{
  "d_expert": 64,
  "d_shared_expert": 64,
  "moe_layers": [0, 1, 2, 3, 4, 5, 6, 7, 8, 9, 10, 11, 12],
  "routed_scale": 1.0,
  "lr_router": 0.000543,
  "norm_eps": 1e-06,
  "beta1": 0.9,
  "batch_tokens": 65536,
  "train_tokens": 490000000
}
Below are experts of layer 6 (counted from 0) of a mixture-of-experts language model. Rows are named router (the router's row for the expert), up (a neuron's input weights, with its number), down (a neuron's output weights, with its number) and show model dimensions 0-127. Each number is 128 + 32 x the weight over its row's rms, rounded and kept within 0 to 255. Numbers have three digits each.
After each expert's rows: "comes before" lists some tokens at least twice as common just after its tokens as in all text; "gets" lists some tokens that make up at least twice as much of what it gets as of all text. This comes from a sample of Wikipedia text that the model never trained on. Tokens count by the router's weight.

# expert 59
router:167090090149145162090130194129112149180110154167101135055129110091130194069101112116127086102097101144117139133126166150111140101087178166109140059101083110071116186131080114097177144123130108109161085167124147111108160118166173123126170108136175179137150117147101097130107126133144081107128131086140185144137144168180089161136126170131181171164159153150085143130091185150045131160123
up3:133101125113099095158157136085135124103093171158070181106153127099164137099090149101109145110096131150167138115114149148153094129101104138083105140116110130104126058105073113109155112072101214218157163059139124141118130145079080181106129178122114077154131112126079153170157092108191162099135157100134163162166134113134124139193106135090176118136095148164119121102178138075103112074079
down3:131155076129165082133124135197091087148130154129101140102077147080095145145135154123167155081122134105108140101049158153124086166155076144098071190073162153109183091164170134075089101156080105154131071108091130086126108099146116134179152117122080131169152137070113191108126143173140130113083168170153148093172128155132085173112106099147171171144147125124164082120162110125100119090121
up4:115128145146164129102123119163108127181083187125193169159110150168107134136104103166137119124145126157157118184158194135141125127104131189156081098104103101126067147195161164113131175086203113164135074153120215139122089113106155128162154156069105155116138141185120135202131124112173076126143075172164120156096102127140105105112168149171149147155148137109106177097094103093086122102151
down4:140136102096079161105166091162165121110093167137081099127110160144111065103175157102083109154101190142123098159156105167134059143148173190157096102128146126118116166126166144127132211159121117093139126150184162151145131161176188104176162148090116117125110104173150121110162175106133092117119119121069172159106074151087183147150121159147118129175125101168071128201117174124108138145079
up5:114157127106108128141106146151109094133169166191095128092073140092171117151121149142126146086127110148119148097114123116082138165113166123140155115131100047152187161141054159067129134133084105090092114116099120191071191079152181114128162119129095144100178069200159130180166135131091096078080094172092095065145150147141166149179093136143109103101142124125114098124137101094107143157162
down5:173139115099092157225178108103066116163118116140111136135118085143136177098120200130176084129106112092135113156152178116145135117117143124128106159149141103178102143101038138193139134087152123112150109094071133169093143051171149146121116152140113104091154170162105157108166186124095162172114148185148088087192150119143152156109168098154143123135132165148094116153078141172150167100113
comes before: "-", "|", "1", "2", "born", "The"
gets: "\n", " (", ")\n", " |\n", ".\n", " =\n\n"

# expert 37
router:078098114103134109070097167155163078116122074097111062158154075153111089094147090166119120161095127131146111090125062129119121130106134143117139134154090090124153128102116060165152120107136121064085178152060180091101164114128091154093159112178167061151103150066153102169128136134156176188144188124152129111091124138081128164119091131134141084141170156161147140065107131088105159141148
up3:149079129070168097147094122161126126091104081155100089138178133132163127082173124117142124102132101125094118120112121076130144129153122160091179192180140115114145149147135146152163170181175093072110125118083173157061175112109148100135123150156130197170155104103174145114151089073097099092079159088103183127086121096103107193123089152192132178176140160124073128119103127164156095141116
down3:120143081091114072066092098143172089114071120198169107131095102147093160152169125132153089182096154111104121110121200120103135089148107141104167172141119133179077158176110130138128186113146141044139102169134114125123139152135125132112114163172156133151119095139161135149133089102151142183104090107108147152120140122161189107098158167199137122159142164133123109074041102165180125182148
up4:132129110103130113119180117179223129133138103097170168125155124129168103119161082160164109156120161061083052138110127172093096118108137196147133127100115142119131081139138128166107154103137123153127083112172169069110138139085103130138110148116145138102145111096111162117107093105089143100124155127134068127052202112121120105080111109162118070101049221114103166135143115125100150155180
down4:102170141151132111109154128076107135131188114134089118133164111185154120120119155153120128138091210150080159181152085126125163085094067157152108134164136138125121133080121175123151133127073121134093137127165098124094138118158099186166083122091162109110124112109046126129108117082074192117128152147113110131177142144091123100139133104174114044114178185104062052140163115087095116163092
up5:067099164143131123109179056097062073072135108129139150123106115129191113093110159099136114145086110120200061091133110087164137145111142110150151180152150081122107187124168090092125139081172163082093164117090127155118145103132091147106083142160151173121109122173175159135191137116148139140105180103152035093120106099148146130135111131141158133111079159079132118145131063127131096114152
down5:122139134116150113138112132115203137106105125082093102154129092155154126111141123117178166125165102104100082172215115179114126173166174094191118096140143160129117148073132128098064164088128087087090130116144201122152138197133087182092157142114144104170046131059122115091131112108135063097113192114135118159126135179121093159135146145127166119138119215138145159110112120132139143139119
comes before: " by", " to", " in", " as", " on", " for"
gets: "ed", "ated", " used", " R", "ered", "ted"

# expert 30
router:171134112132100129214151082108145094167120158116160129076089141150135130145164122142144151112170132114181149116129156102139128176104111110172151092102201147125138079120102218109178074068066142138129135136156085102088123161117172139061098131090134155049212109127135152142092162136083160119157150108180153102145101126085122169125093161143110082126133129125134146086131196142152124119110
up3:153146143090157144199091108138100121166157146184138119107098221165116172150155150191138105119125137141147110085151138186109149098097133161172170139092132149127174138137135145088170145161066149119075180089182098120118089156122137127068159176117111169126099182159164071129126156114110167105124208137091152131119131099142141198102103125117181090077117095128167115104155142107108176145131
down3:146118139095127136057115136152178156103129130177169077135081093152068132148129069107188096116109140097152108191168105153115157124078137134130137160097193111183156140160071107076155153098111116115165130105100137120125167120151158102149104154134163112091114168140077170167132197079185071161134173095077134136095093158184120138157097096156195137079137123119128089109131131128156078120130
up4:145130108131103140156060159113111075170072134116109135128139137139072134137157094168104147145121065104164136133170120142153146153178186083172104112136151114066073107116144129200146190156096086105130168117040180107120147125121128122138172120086177139116157118175128138122138133170106076142117114105112137136138115134149092208109122095146121225179057151178117159125136128101112105106161
down4:094098065140216079106102110134099107060167151088161166113090121158102140105098098107099156138137095141147149125158145163079106167143137115137088084095086115028113135108127139145157111082174163139084094110067128137095109144078095154135143091154091160104139146152117134148157052134147110140168147084113122106135136191116126129134121136092111080190155126082112043158111110105095141141165
up5:095090180173108038120126131124121144172103148115126123086120101083117127135155118135117138089140170122155180122170134125135184146094116110146141152144156166110074054120120172162103104096110131124118127141069127140155156173056065143105095126148036143122126100050151126116062136092154110128122163065154137111126090098076131107097097130131154208135149127095133082119131166134098145059138
down5:092150129129126123148101143150119202119184159146112086173081106095152089099169128098099093157121168104110096095214138173138086136133109131129162133119176132120182173139140122123104123106103160139144095177121157138102095167139134122110076130087071183121126124159191119096089141179120118098209178125125076133122173125096132116126153099127215120135121202113165127138125183143171076178110
comes before: " the", " he", " The", " they", " was", " it"
gets: " that", ".", " which", " who", " where", " when"

# expert 107
router:130122115161102116124188150154135180136094119161150098131166136140078101145139095157151087167109142087107153141167140178072097177145062139152163146095088089047118180072129088165044184140105129140161114106148134142124127119118106157094133140158151128144105176119072163167168167102131139103063130107130108171102130085113061088122125101143177111132109151078108140161140163136082072095177
up0:132136139153130134139185144129214180090159117156165161108173102109098086083096147165089083151119119119153158177133126110160078149171130143080130122147123167132133130124118119122185113098095136120131128122107116089102164150119100123118179094151085134153119125118106141132161124113092090029134157099154103171122051203046085089116075130106107143188179085091112101146162110146130192153143
down0:150152149121091165112212074108143166126125105148128156173173109091163162142129173143128137057131102157078127144144124136130123045133169150101148152120101114123128117109107129184137110129126096126125046113083072138125182134149131147179110121114118086142142163184131144143181156113135075185124161142154129111115129079143140108079074039093107078105160119186125174139077150087123130133186
up1:086102079152036176138131097132095090124152150102178105103106139121092123094114093059140117099095181161164165088152155133173140128176098133136135114097089127153078142150197155148126146157125117146073168150128154083133106127085103143128185121126075174096116185101121132056159141114159120072135098121193110117162083125122058078184106164151116116134139132126184123146138111181109124125150
down1:142133083129083094121162110080141073162159130123132088131173071091172151159108105155160120102136156119141159105231138084098138147133164093153112116172146097147144120084139111175156067106210113143129154188102138144088120138104153129077077149164100109121082133125096108072170143089120164125128068131100127158141116145100088186128168115161116114116080144084103101100073122078167084168149
up2:138095117107102095077133130143123146138153112145122115100175069159158094067108139143169152125148165085109118121149112126121100156117115093151103120116144131101126088123131077149114106215106124151176115133074139138091115135102132151118099112166128097218103103174168141153139174108144159158042157138090141094093157079134139215090099168122132203169115155128112149111176188119147083210146
down2:118121149074199162075166196119111134166133132137112100127165046111090099177134110107174127118137140175133055112128116097147088193171146148192126181144115105099137121144107104154100132116169182144103122126109147123137114137112058114123168115132129144197126108168077123107108083137159119165104085073111119077119128141078137070113069154113156112100172140110113201098128105149137108184143
comes before: " of", ",", ":", " and", ".", " in"
gets: "ing", "er", "ation", " name", "ers", "s"

# expert 69
router:124111113120168085098089147102099100175105106092077110119157080152194087087073135076177144178097114138119105106109100096128123111163127120123096133058083068082118133172136163143131138125176131151121182189103140165182112176088115100123152137197142175169093133087108206113123162129083157098107110142130127125116155151112134068091096139161159114151130126133133121112099177066117091186156
up0:095074121126090139112119148071094096114058130158146121117112114145110148100137121106173140168082104115133123110133144092186078112130127198129143091074134136133057047168141114127142070054115118088118167144123061135141077106073089155144087134179074178108143168141188155103115166132119116111069077121094123153180116134109082080161127150104111115137112084097142102150100111131117160106091
down0:130104119108111152129090155144128175173109066064162176126112115156135063118113052156102119166109133130114089130120167091121162097127150120137090119071158108152133077185127193140150137207107122129124118118134104094169126080098119153175155140183087153140107185102053171124164116122149120182114136055149112172123195150135120111120092087128140138129104118121122175080188080128120118075107
up1:140110175180153111092150191145120094195105109126112204099134130131095102139128086132093120139070149135131119087121084092117096109192112165082062131143168079094080133181114130187106138133123164141138155125092123127098124160069087155127137080139128115168114125197112177135115136116184134171129073119145107103088121109129160136120109152103125092100121157166085204059085168156096081150134
down1:072090145100145157111090159131108106157113133104075145130132133155103141176145098118148163080136127113142088114193131186130080141151125116147098109156156161099230132114057144132100141098107137146103128144138150105116123157156074119170131131122120158100069091129167107166137102152155128097168121124059130155150134076189134200108110144115148075145114101161007129122169122112095067152126
up2:096104096054167139125130186162096172088069121073125113128161138136123098103119148103159076102190142133115160113147102086075097177146120070098130133124127147082137108095175195151191084112159101101159095136070159131140093140143122077127100102133140131158097105129099218149149111173115135038054144136107118153117123099120141154088104167127190147135154118119152115133115114117070113107135
down2:095155065129104150125134119093165128146143163151108152102185122176141129117073110116100080132162123185136159159112148094102127102102146104119138169197134191083146103148097109108211161140136156085161134090132086103107146135115094111108086131143132202149137120134139140149142042148128092060070166203139128077108153075123132100071112123176143092093130165120141124086116101108164116061124
comes before: "1", " |\n", "2", "3", "4", " in"
gets: " ", "ed", "ing", "ated", "ate", " up"

# expert 58
router:134089109180179121140142128079120089173107143083045151140095080152148145131138095150124148155106175118125142103110110104144099150144178105107093091153074133151123151094162113121092147111172188164100152161047150196093155137132097122108173125171092076143080114180104145123106109084165140169180097147108119149162112132095078134166180108123153159133165115112088202102153191158153103126104
up3:080117091118131140139134148163159114128169138187094081093078089117119162100125090127173138203092146151118135051098114084154084120126167118126125135095123091113123157084097098100133085155153169142201144150132128094116123171165067107123052089139120104140112149148212131149127163181175115139157068110168156124122084167126160093132120095123126081060118121101173116135157181173159130118162
down3:106123118158098131120113115075143126140174182108127110143120162058188114202133163108167145130091052089146113101134122139159148118067147166109173209088158123120098123100128166101099127064147098092127152170117157133134086145147088124100137114151104086145073128087181043227162164106145135115128104123145140105129130067130146173115108122132123111125119150148151163131127138133107080159200
up4:117100186150111134116125119193152082151131095139073163143121114115156162047142149189073098062112135125115161179124113156122122090162139098158129133113117156123080108123157122090141117161155170113156071122143126122195072140141083129152088074129175064175129109067122121180105169065149182158141125164161115136113174160153075085137143103113173137104090108134127142099126156161101192113103
down4:122106136123142099121136135080132122102106080142051145151152121107151144102115118101160127166115187151122151082139122157112122155131089173176173158116112093146114134147132128186183098122138208114149109126075106189116135177125135062166128094157154109176124142117116095150085097048154186125178084127198101111088178122087110132135142138135205182159120101089124134115145182151159131162065
up5:109098048142114108168089103124094103188118134110071095121149129118108049092146159148093156135132127159126130082113128101191104112108158174126058148093136093071138135152112121169154120122135108148077165128075106151127112172145109115080117141150167102092070085097161067182120167110137116149139143099148119168162114145176107146157164158081086137163106098123102174193143192090090173136095
down5:154162138106106086125117113063150075111125122133086079151055108145160136191121141070159114115151096126137110112204134184089170083176132112127122135080141110075116103124100088134115166157111098097128167093157206095122160185166122180110113168132206123171087119133125133140134102151120100113120194120121153175102114157111176073174119144182125128165128073132137122147197137117151133150104
comes before: " a", " the", " in", " by", " to", " on"
gets: " had", " was", " has", " made", " is", " have"

# expert 80
router:132146088201068135145111098136116101099089152186096144107157143114183124091073131125132143081159101141122106196126158149180072130124121128113113139124168063144160158131115171099071163143121124128147084140181161073135192081146127110104142138134182105104130102136179088107148192078108119108134125126115113131165098133159137188126169194174106162093092149190083146156188156138121163142116
up0:084137121092111163169156166163115187102104106115096114108105131114148178135060095169181121095137107152156139129047176142239101113089136127134141137121180081145128136154111104080116180096140138136094107199161118130141155162129125172124157125128132099114200089129108105095144109082115159162079144148102145108135161105141083193127138192107113188172106111126105133143174163143074121123106
down0:161055130096097178098158146157130127049107152104135148146146131110109151066156114215120145142130156101121151160218141108147095100075157098077106140101150106167120131181123129089117167034122121108174128169129122112117151151123139193097162149108136130150123082145092057104113115097171097125150128097107137120157139163154144118127134097194121072188157111174132117158121191097133117123109
up1:134172133140094129100091138142162128102145174116118130111061130116160152185098186120108165121139148146159138075152037167130148186140048157106080161137149154129178177150150109090163131082141133139126162109097125110094161150118155167118173093085187092127108130158139109113154183174173143122072107105065177133103101128159128184169077161077142129132107115136082103132147114095110173145079
down1:100102125137172126128141118084175092148160165148121095110076107170142153118179191066110113097193098147178135150202135150119103111118096102154039128171120123164150166081184127149062132125104130151141153163139116062101171139120152149157128178154160144142129160166091110085182137113108097155066105130122159134104183108156129155133115129141093077115134175147145155094184103184086154153119
up2:117174135128107126085125090113087096113091167126091121152141138108134138161207236143113073223108165160134085129146192126133154123168114130155090119142120119113130151080146132150076116136106122132139125104121179065085169129136114134155104148165139100098118096168160116095105087100101133102176105147088117171151121089147123167165136120114112139100147114169119126202101153098035151174079
down2:112095135166131142073102124173133100116116051129133116104102192118098100115141145131131141197085150090062098143189167125130147139105152153129117109153115137071106098147084121131150144093100133108166105113104108090113077152110191121168161129211114155144111151098165153188096192103092153108128099130080094097128087096061108134074071099156164165102157085168134110127146161115124131189087
comes before: ",", "-", " ", "\n", "2", ")\n"
gets: "2", "\n", "6", "3", "8", "5"

# expert 9
router:099139151119207133130158164167112171070101129112154152182144151131129139162106163101134138170179118071121114116136190147086184156120101133088156168131180143115102189128099157100073134123151127074081128076133169128180137124076159123084085096123097118115163118149097223101147147154168168089072112160172097170106161111156091102136133159153130148113135080081146129141111181134094118105096
up8:155100136122165145112108125154110144098151141158145099203136163105143154106116106169133104135178178107139115119172192144076165143099129076119093151158141182186155127175146138075059124147098128108054123101070156150157168089146142096093141139146070127140137201147134168098094121183113142100190066049148127127089126132138076124120166104131115109124104149157116162115075168152104164160095
down8:114204090100125115135090113117079145098174120160124124176133161200141123088064115034147142132118074168114131123207159128124145081132137138069091126176134135174155146173109112125090081101143129108122177137110161197063141104132092163145117086104183132149104195112143102111115103105135166153075135121153133137152180115155169141128163132117109161063158133089094116142109117101104165093123
up9:101083084157136143143182132146093074057137095128130169151188102159130084143147098155162126124153130138125132217126168134130155149103114117133094119121128125089085161105162144166196151152119160128101120136093153039178121075126143130114123087153080108090120073106137159141167179128131109075094154177206092111153075101098117217097148133158179146105107133113153116139098115111130153112145
down9:132139138111067165083135153074136100182127072102126132141133134190166089137129081123118097181142144124099107167092108116086121121136140126125128141165062114100115160108165135118124098176215118142116137079116101109083069059154153150127066162126087102126146112139172131160123118144098104105159170137129167101119155151129096142141180109110177150164101093161080131083041085174153053100113
up10:162096097157114158096147149132088121090173125142123097154144137197171191120143066139143102165124196101157125116134073139088154135115111110110199116113132133123082104056098112113047134133109126171120104142170161117112104143103112122100080169074131165080044144077123121119099110146181155107111076128118141145106134125165112161215169111136114127174122120164165120131108166150098153185088
down10:121119168113151067107089171153159103123158143123140150102145146121192113064139109109079138118083086146144148049228134124134085072153119119121059101126131150113103088121130136124137136144082141185129121159139217147130153087129146136116125141129140099191053076110123126103146129166111123087154112136137119141165162155080133124224103157105107163130156156112115135112095144145065107185105
comes before: " of", ",", " and", ".", " in", ".\n\n"
gets: "ers", "s", "es", "ies", "ors", "ations"

# expert 74
router:149156072144100144167122117162169176106078100091124144126116093172128119175133143158129163151112121154190157164148127113158133127122155168132101146168144129192099105107127117073193099099167081147145116090130132086161111119123209093168081144141130083138153147152134055108186115107129135115181156163053120079175154148126099163067094105178160090087148132152112115061116143154119079104095
up0:052135102111101100164122121137093133162110147127138065162147114136168164051135130168092101123076127188119150156123168128114089110169091178112147114114112102123152128085047129078116130125176111148134110127124149116111123101181133182140080131163063105149140117151133156198191141126164158152055098159103121101172157166126116069120152067108085105108127090111185164117139109107059130102124
down0:137080149122154092145149113144194161088166179170100143102112155203120145050089147136158138135118121079131166111181083142114083145121179144185122175128157150156099126104138144136159139158129063088136136132108105166150124172049108085128123143151063143140175158205118098169138084164111131112087125161101128112097108195137115100125168131126146074123090106104113160081100109127099182091145
up1:074128095114116139158121173115115103161121111113167113092138120110133138154127092095129166100103153112147151083083187084133126169206114134144136113125129116055053154109075107090147108081130119146116169190136169113124110172077139166065112136108089102034129127138190172151134133114126174137151100163126105133133170091067137154182133108143160129174170119143073168087107145191163124144102
down1:140122062107140134118160049102102144132103154088146153091147125187141116145150101141106120104158141117087136135181085135121115108112124108097152075130205086131205123128105176130132072128129174113115137137134140123118083085107120135086150111157147161087224105092212099189118146103115160150153148090159122157114095096110129173195191107135100086166166136137168151149060130130131130095144
up2:152158162168135175137076172152092109187080126122151147096136093129149082098091144109133111103094074183178127142086090121109108167126157128131180162134124049170123102108093146140138058090165103122152106152089118142174216139079102139117172150141134145174127119146134107131170144127156098197109155145117158099180113147113101184136125129130152097134099142143153099146180189102150123040159
down2:073139134155101196104090167116154133075131139137104184142184150163126110159086120156154162126115107131095133154093100189078130098114131140122127149107099155220129168069085185162124161155159149172140172179096184179128155117084104150162087129114113162131097142111106163119099181061119190143138120127083111148189175076083143143172136129181099153126132116105161126144130085135114112146113
comes before: " ", " the", " \"", " January", " November", " December"
gets: " |", " on", " in", " In", "In", " \""

# expert 118
router:063083187075187182108136194159073124072141083131189134163087128172084147161102154097116111160135128112143165079156115146063134169138093096082126123109206101151085100103134123077138087101138166124139129118123161147139131122063138100166111145156118141194117129091121170123185133145096143139088137107130127135175179193160106122096123099143078092119124131119152075117141145138097146137087
up0:073128120145101076136162158127130138137093164163144143177141132037177147139152100098109070122071071146133133130146136106145124162220072061150141139070159142121144085110150136105109145151125138080175159135096134132106120168123077149082128170119091090110114103118144162135135172107141132138116100066146141110179179117132199140117156101097107190106114078146134165124155152178102074186135
down0:127122168146131076089143121115144124169115087141061111152180124118146184152139167133098139160108081092125153158149097143129104175200164115183142100173109196129166118103172192125110101170067130144144141151115134103127079128139079119097072097143108173110098146146111088156167159069151138120140099114062077098104149132127152214123143136097190122168111122093063122122121158155125088169102
up1:108058157193105106121110153189159074144100100107112147147114151139167061151097157152076123107107106101105095122116093144193157080147082170152073071114153093134126168096152151129142149131170144154115109179119098177094132151134129125155152162087097075170167158101105123089158128109086063129099171145122089113128127159150100178143127127135129147117106126127148111053186187207108142103153
down1:128078115154114113124156125133141121129159144068157071128137107151144126122086126134093157161109127058099162070136137098075123128103122061099167173126177164179166094120098108126166096106082154136063118046165108122126074166142077199128126106177149103133109085100122194111125168069167089152133080156124152100119104150052133148157110128143149120141134087120135129106134082088177144093165
up2:118158128114147134153100160180125159140120083150177132195142157086112191168124123101095209143087078149166195116073105165145102121155136168099120090130113072184122113174100146126152153071137122111054120062138113122149163149118178125142150165170091166167160129092147142081127134147124098086077123111135156141134132108155082133140126106103115127186127123176098157162149163170087169153195
down2:124089144110156192154115107145143133164102108077117155136120164120078196095124143127094162114124138134120088099139162126120152111150119112135119126177115157139161172088142109134126097101109065095161161114104122124080135187094210075130151118137147130120128107178066117174140077107114129137174110067131155084150095048157060112215098156139066171112115110168101120156157061098144106131103
comes before: ",", " and", ".", " of", " are", ".\n\n"
gets: "s", "ers", "os", "es", "as", "is"

# expert 75
router:161175090130082095183104174156142188183090133095138073107075085124158168136150120129079182134140101119119138112092128141160122129087139109126147097176090101111096134136102134134171118146074069088128083127131103097095161195123122116149125169117088163063124088181147138114111168063099122118107147099139130164165138121146139138159098114116093091168181128144162206127099174052179114155120
up0:098127095102079109123125172092126132111113103163114146135140159107161141109069112170101067129110098172185147187062073139145150147101160145155149178177166120149096125086095096098127098141115160128108094113163132078101095162147146124110090070079135073116100089159085122161147157116153071086088122121126089105166168062170034145119161149122112140132154151121159136064088168137174111122123
down0:111091090096172163086181185095070126098127114162181102131162173100127110127093145129165133133108152168131121092212147117170116113171114147148137165144092144082144126095143157144037110128112184164136145072145140123081092144160122085166148162173163121103122133042160131163097148141103081107074167186136096154096126119158116141129189147129113095134111133143117089143155099138124131187068
up1:161150104106141044190146138177120125147102092111090140135139100129140108108148190118222164133024164206112166140060151176143133158148126124157161110153134153103130147136141067124144173150162104125133153161113087166153158140128129109149136093075116138165120141113178119180114120128124099145129188109152124067168155097100117141131178158088115092133185140098130129158183110153085116131163
down1:189071097139143189126086163026128117143082113191154098138050112081162112110124146109140120115096103119117149139158129106093106128103147149146103110126149102129105084099081136109114142109143112141122140115131112179096034141190124149141092149112114097160107132146181167127162167138123148135103119166154131083153156180132087106119099104173082102102204197174169108115159109119101116066137
up2:068144118107084099096153099171111123125108115125180118112139100157120095157119101133133113107128099115141137100145122136143105147203147090108155151129068156094143134096143114197148156143129116135095156153134177102149119119051101125119088137216136134108118162170081097159186079099098092149079120084076149051161132076127151101168136115106127104102066182162148157139066119116110117066055
down2:133155106116084077168188088123144101085178138147142120149106146170111120140181074122114100088157161122138085111097092102085122109079194097150117160125132054136112149147185167192163082102109098140109131186127073163120128133103153143038095115154127110156124091138098090164134117124116112143124107147140128125187103122147078167168148131144191101141091043098142181122106108095117112090092
comes before: "2", " The", "1", " He", " In", " It"
gets: ".", " ", " (", " =\n\n", " which", ".\n\n"

# expert 39
router:162115098059096121112160108109124073099137077118091110103120136118135112085104151134092146103123137116124171181153119135069173169075192090140119084165109170145178196127105104109122077074130113073105134143179077132146117173127136167112138111151177141084098183064154125143109134111062194152144180157117125117141116152186152131129129101096127121138098123174167132091128164116038143143152
up2:119116101122105107080169065139103132079082125200116193148129081084163093162138153103134104110119059178100119106135143126165152122175108134110155114155119123111128101098168120122124077193109109140072129139073167118094102131066136095183138147136157154143116135177161104132135166109176148226079159164090110099147127145101072148148109146201148162117111102119111168132163098098128139067102
down2:151138098118092136126134106098134080115150128162093134137166148160059133119142073135166179112118116141093080107146151136187100179128160128111093088099139097150091119147128131128046115158155138153103146179099062137149133152142167092160082063105138154121093145076139129157116114140118095094087157134017102133078163144136102192083097173139092116199183089155149175125157104123139129136157
up3:114106081169074196132112088144110161137105153090161108184152125178159129140157175145192095160112139103094097151169131108096138136139046133151164115164159081143118159119126177150131096077044179122084101089141154098087080066174144141119118109092141152080116154082101142176152152130140115155119133214128101145125174149136124132164131082147111130107123093132153166136103083152124133065106
down3:048117077108115115131066074136139148144091107144099126090143109129128109052142118132107147106149167137140160174134147117153125080123135100071159181159148056145143147149157098215100090207143088094138176137163091111115127127085150154101147094182148097111152111092112081131157071179120124147162157175080122129154067122149124173166191134133152124120140123095139145163143153116164147105076
up4:147078076096123175139147110124145112157163136171140153101146095079125059103124160082131122156144116123219160101134142174098126083138095148129171077172135082122097110146140131136100142136141138097134121121065178110120077132159168180094081183170128135116103154193094093170059128108170145174143191129102111117139199134122071131134088145098168152131112105098143087132063146126114120103080
down4:090151109127167148136112135113197101064150143123083136122171108115099109085149175163144113098096115084081121130120101103127086134136157144204166127099180114081133119117035188105129128143174109108135118171149151134130147149162101049097139103153096169125134172112157117096152129091115112111110132087105074091167170101101183204102134151143118158154168094123090227127162116135136152145109
comes before: "|", "-", "==", "===", "The", "In"
gets: " |\n", ".\n\n", "\n", ")\n", "\n\n", ".\n"

# expert 29
router:127128159072130081096099078126108118155135156097121133141143076107099091181136090154051138122113097129191143156136124131151077154158113084129156084103117104142128096160170113137168085161137081119102127107097093161152143128080140118147113151078139192117106116128118051132150142191120062161140044083120166108146088141114129122090097113168139168101183082099161069101081110114061117125155
up3:108116172084189107088171116162118166171095160120113124121179114129118100089148083178179115102102116103114156065164155123157168149133137132183130103154161127172133149219186129146102191162144157104093119096092135137037107147100111125066135167096169090156098132135140122092112134130125103101120121108155124126143091087085130101107191157111084204119068127087129123085119150117123096082142
down3:231149105112144126116162093149219101157106106134102177128083117093105153178130160104077124084167122133109164135168129189124070155109148171167084128133164150146074114132044154154062133147109140120152082117140131062148120139100043089123099136103105116159173104126119113125179127122142085116143172090161124137190104109102078113112133076115126098127093097125160115145155130136138161145116
up4:180103174174120120064131135171124183187181165170172111160090127142078092135207124154116081125117162131130121145093199148122065131127109131139154108092078096151132123140144136084130204135167175136157145144095124155138060141123160095127128167107105141108185158126083108152139136095146125088173078110115155075142157132149147115095145164168082155093076115105072079120138138105121101159160
down4:188169173131118151083074151120174128162120055162140093119109122135116107113137101072167128115121102078119089123239172183135092140107155083127112111143094161179112130111108101148100091136070145102118131128185136152114109135121135120159098109078133175106119125153180046087131071123175114103150168092095144118133088145146182180136137141145107177113086100111193100144105080119119138106142
up5:188116150092101143165143129204158127145130185148139125092223121102122134144105153147124146127125123096111152099173099142084096114138163121097128107110200125185084184125150134126151167183125176120128135176180077154135096096156164164072057101156080119169132129121093050160161092124136154096127128130107160067121114141157063127168110160169094149093187140096123143124121117138109155105142
down5:141189146107143145143110084113077135104129128149116147124115117139139176173128174195143121170185138146131073133080144084144134134134119141197097080065164156114128129074094130057143127123169130168093105150135141165085132166160199104112146127177129114081181144123090106117162137135108145111111154182146140154046137172132106080133145119130118103140106178193115094137123121192182181098183
comes before: " the", " a", " his", " \"", " their", " this"
gets: " of", " in", " from", " on", " the", " by"

# expert 63
router:149111151134120172155097117125137152146118160099194106093111110136111190093140154137113146124132116129164164129121093129136138185069166112107161118182089114146124141123121147109156101129072134113069095082120116158156115148109124146028130159121105119106227098124137190103065197068182192146096161167145129123175103156162143116114136118122108094138138103125120146137096215106184152163158
up2:164209094172130165134094136083077181084105116207122160154150168139173157175145109120187137185129177061097137143164165139157162173159156143087090133120171150139161127172126114179153133102128155123085106146088153158168135048106177109090102096123137126080155099119154175127111125193163105098063103076157116174136137146147113092167121121102148155138107129141134102106111144129137141153139
down2:066139089100064126162118042145176168147092123135084108133143104134148117025113148092098093134161159139142120134106126087110144137112136123176147118091107143177183115130102139125120127101117099129079135059132142150054171122112124101153090097063180176197147064145161095130096085115087145069143173137115164164142127142138123127129129160147124112081106194101141138114109124093097080128135
up3:117071141124139122168082142117101106119112141144117104152147123166130111129175120091170078169143101115183153061107148151116135136159127134097184149199101153180093176111082150136065107152100143149104136105110075176131077066168113110122145149111063132130099198190086108088064153142129114147090095140061090144169163111113144140144185137099136144183146168113139083147136089140134106082162
down3:126110145186100088168134147130133125132082146071137133121172100151108063126152103087160168171100116154120139152218108145186068146115085140122125106185128154128135126125142126137075166127143120140068166124112129120105124093157135239169099124099056108143080147038131101134104152131123148093148068147148082105080107127164131159113126078121148136159169169137141091120088139142138162142078
up4:106051155134122134151134119087121124146115128174111124144136140121116086075186141103135151102088065090129113176140124088112157091197102012084143105091087160097171154107097113146126212100187141157126126138054111152161130041133125098124117138156143092121131162134066093085115138139138145105105110142127114102161153104102116147174094118172087099103090134125098127159152134174152147094155
down4:172092140155074121147154103103109126145125116120156148127054141144109107086063115089112143162164146100148124150159152122157110192097099084109129177058145171186130122130126147085108124162105098186133096106138093167056159094099141137149149124179155141064190108091080149100175100121179114141137122183117107087155118115100120169090133172167120109154143114202138089184125081117164124090102
comes before: " The", " He", " In", "==", " It", "==="
gets: ".", ".\n\n", " |", ").", ".\n", "\"."